From a checkpoint of a small mixture-of-experts model trained on Wikipedia.
Size: 14 layers, 27.7M parameters.
Below are experts of layer 7 (counted from 0) of a mixture-of-experts language model. Rows are named router (the router's row for the expert), gate (a neuron's input weights, with its number), up (a neuron's input weights, with its number) and show model dimensions 0-127. Each number is 128 + 24 x the weight over its row's rms, rounded and kept within 0 to 255. Numbers have three digits each.
Before each expert's rows: a language model's description of what the expert responds to; "gets" lists some tokens that make up at least twice as much of what it gets as of all text. This comes from a sample of Wikipedia text that the model never trained on. Tokens count by the router's weight.

# expert 15
Description: Hyphens and word prefixes. Hyphens inside compound words (high-wing, rap-metal, semi-final) and prefix tokens like re, un, sub, non, over, up.
gets: "-", " \"", " un", " re", " out", " over"
router:140117124120136138121125146114117103111082124162097089154132101109146093104135127138134135143153205125089108123115138090137110123125112140189099083122137118132120143176117140113192121159101134126194132127082150125121155109159118173118109136112130148156109097148108121124123134119163101123140121141144145103107115096122154127127170124147123140094112102203115137136130160153160129144146
gate2:135151135077141134127134077126088090107101117178166111102094129123155133117102098121115137137125112147065108131117150158118134125133122136165126072089153139142168110112106106126136125118160136101091137129094146094120124141111069138144109123156147131081115093121130161125119081161096130143140148116142069093144146150107145130088128083166125121121144144129143101138122141106130152151119
up2:094146143112152167118133104138091078155128180155110114086113146174083120148135109125135088109119148129128144151146189138151121125122122124147136140109089152171124099127103186126104118136149110138162127128133149095123147102156146131110083097126135105165144160101145114129112104130158117109172148110169143117111139170152150072112135125127153178121148146101128142131105115130107092117125

# expert 38
Description: Initial letters h, j, l, bl. Word-initial pieces like h, j, l, bl, fl in names and titles, as in J(ourney), Bl(ue), h(ipped), Mar-j-ory.
gets: " L", " J", " H", " h", "h", " l"
router:126127102189148138159155133132086167117132077125122080129131133107123094078085105146119106136128129134093143144092146097162111143157134153151102087110156122179133124136162144120209172144100151142184109109127134149139096117146112123122141121099143132120136121110137150129112138100147135136104149121112116118129116152100161123135157138179123132114153120135158096141134158178128146152124
gate0:154164105107146128135159118117129102130135092123140108143131135111124154081110099145127122115094118129095189126104141127113120138147127092146088095109161102133134139177123152146145158113109125122121139119170136164110120108157117172165143119116138159168085101112133127139152156091117163160117146152089156094114081167116134117141194104109144121103160137127159143153100100126096161097124
up0:152182134106116155136143152121075145145167138090128129125135161090132142109109123137158117132128125155109093085122122174111107136144124102118095156149184128197142154167109126107122125124126145127121094129116095125148128130144142127135153130132175152150120117139158119096127175076120122152085128131114122141065139110137134169138129180127142121122104116101161115128147155119143082096098

# expert 29
Description: Quantifiers and degree words. Quantity and degree words before a noun or than, such as most, more, some, several, various, high, plus digits in approximate amounts.
gets: " all", " more", " c", " two", " most", " other"
router:106108103158102092141146133129108135134122122147130064106144141100088101081151153155117099150111189151092134120111166103131124111115129157143092099116093105159127085174154115113177119131090162120186101137098138114121120122166122143118115145157116148099141132149110118111131143162104127108136140154125097113117099124100150118119143153143119111157102116165161144173135161109156106134109
gate2:145119139148108132168142136135131095156092105141143156140139148102143118097120115150112141084115120131136137141170134164128125127139156166097108134113154149131164132124127096120173135173094105183124132105095119146163148141154140082136113106143160156130137168127129104109123126053147153137145156104110140162141082168080134127149132109126164149174153093163105098134145153136118099124119
up2:139090143099123138134095173165082128101104108119121142105184121153134118126141112147130109124152128118113094148149099111112121162139116125154096148162143082125146125135134103127132137157181112089100132165085134145092060178156124097106134115145109138095124097098113127139136131094111146136116147130124149111150124166127076119097154133098107116132125115106126112123145063086127151144115

# expert 8
Description: Lowercase word-initial pieces. First piece of a word split into pieces, mostly a lowercase consonant cluster after the or a, as in sk(y), r(insing), sh(irasaya).
gets: " R", " B", " S", " M", " d", " b"
router:123137140183142134132158133144110136148116097116093064115106116115105092087161112130115091157166147143113160116120125097128143132130102157158101080105096066136109107151110166133202110116103135111157123131081114145137137153176130147132163127155139139099099135126076154128129114114141134124122153113105137114119112134140130132132139116143136100127123135127171165151103153184136124118100
gate8:089156120137105089151152122166129106122124135137131111120108124145197113137135095147157095136127150119166097098138160124111126115100088168132102148133131096133130104145110140110112101106091150108112148151134142124157145132151106112141094132117152107108101132134080152110088139109073130108165172194103112114083138102140128149153096123133136111162091094158110122090127151152124135162129
up8:131128131118105093094147143129163101147101099141084115178146173091172153087125151130097128156138095135149137130129126172147121138125100134160135101119129084182100146162153136132159156116116157137113160149134142134118129093110142110100154158120131118080077130065124161138107154128156134164116121113139084167126101151161118130098142096142151128156144138145143172124137123111118129124119

# expert 17
Description: Ordinals and number modifiers. Ordinals, numbers and order adjectives after the or a, such as first, tenth, previous, annual, and years or digits inside dates.
gets: " first", "th", " second", " one", " new", " two"
router:156156124153132100146162123156091157096121079136127078141141080101135110104122134167125135128139211152114105126092136076144123123144103148179101111129138104131149124193137156146194141136095147131169144124108129140128118144151115126117086132126141176099142129148133150113113118119140110117131106145149131119117117144082128139135154114169157112160106116134146153124136164144152128143122
gate2:135112138102135154102098143105132146121138120124152125144112120093143130105123098101082080074175152101120126117117130105103151107136090137131102111133118101099155107153102159144155110178141138106118094144142153122101137141150130126141155161098145139147146121143107161066128108124111127113158192103101136117081143109156167182144119136155149079161092142121145126134130133144117161111160
up2:130130129106096141125132107086108120132129153089091095071071124157128117126139149162146115112089136155116143082180116159153148142112136116160133105112140097155138158101131144098137142121142116100085113127167128167123133129114162156132171159156100124144129100124114095104103169128144145149112112155135131150168110116119104070128123082152116145132159128114131104135119101144165080115160

# expert 54
Description: Plural suffixes, table dividers. Plural and suffix pieces like s, es, ers, ings ending words, plus markdown table divider rows such as |---|---|.
gets: " ", "s", "es", "ers", "S", "ins"
router:114110125136115141127146155127081146112086088130082061120119152134100090098160101131133130177137152133130111100096122078129155132133113129153112100094105099129163110133131133092165158134091115129148108130089122140170142114170073119120141157123115129099105108132110161097108095095110090137115155155114114113106104131104163134104177148137093105121109113148135167139130139138125150143117
gate2:157141159120094109126105115158150159135152129138136131087180131100139120135148123147098107156174107113126142115093144090080122110095146137095162088187141120112143120094131103119139131153148124149138138130132136111106129123131130148117161139138140115123138102094110147082110101115145106081151123138123093151151072140097117156119108143142127164103105097144132128063137161171172087140144
up2:154128140138135079139122164114125119123128142112131143106108131104140131128150118118132153159161158149103182139133095133099109111155110118163173118106145147120133168153166147142090097106102156143142152124157134094149154148105138111142163122122090129165136157118109133120148103137167102183126103157134099126146135148115119100138134131171111146106094100134149105102076129112201186095119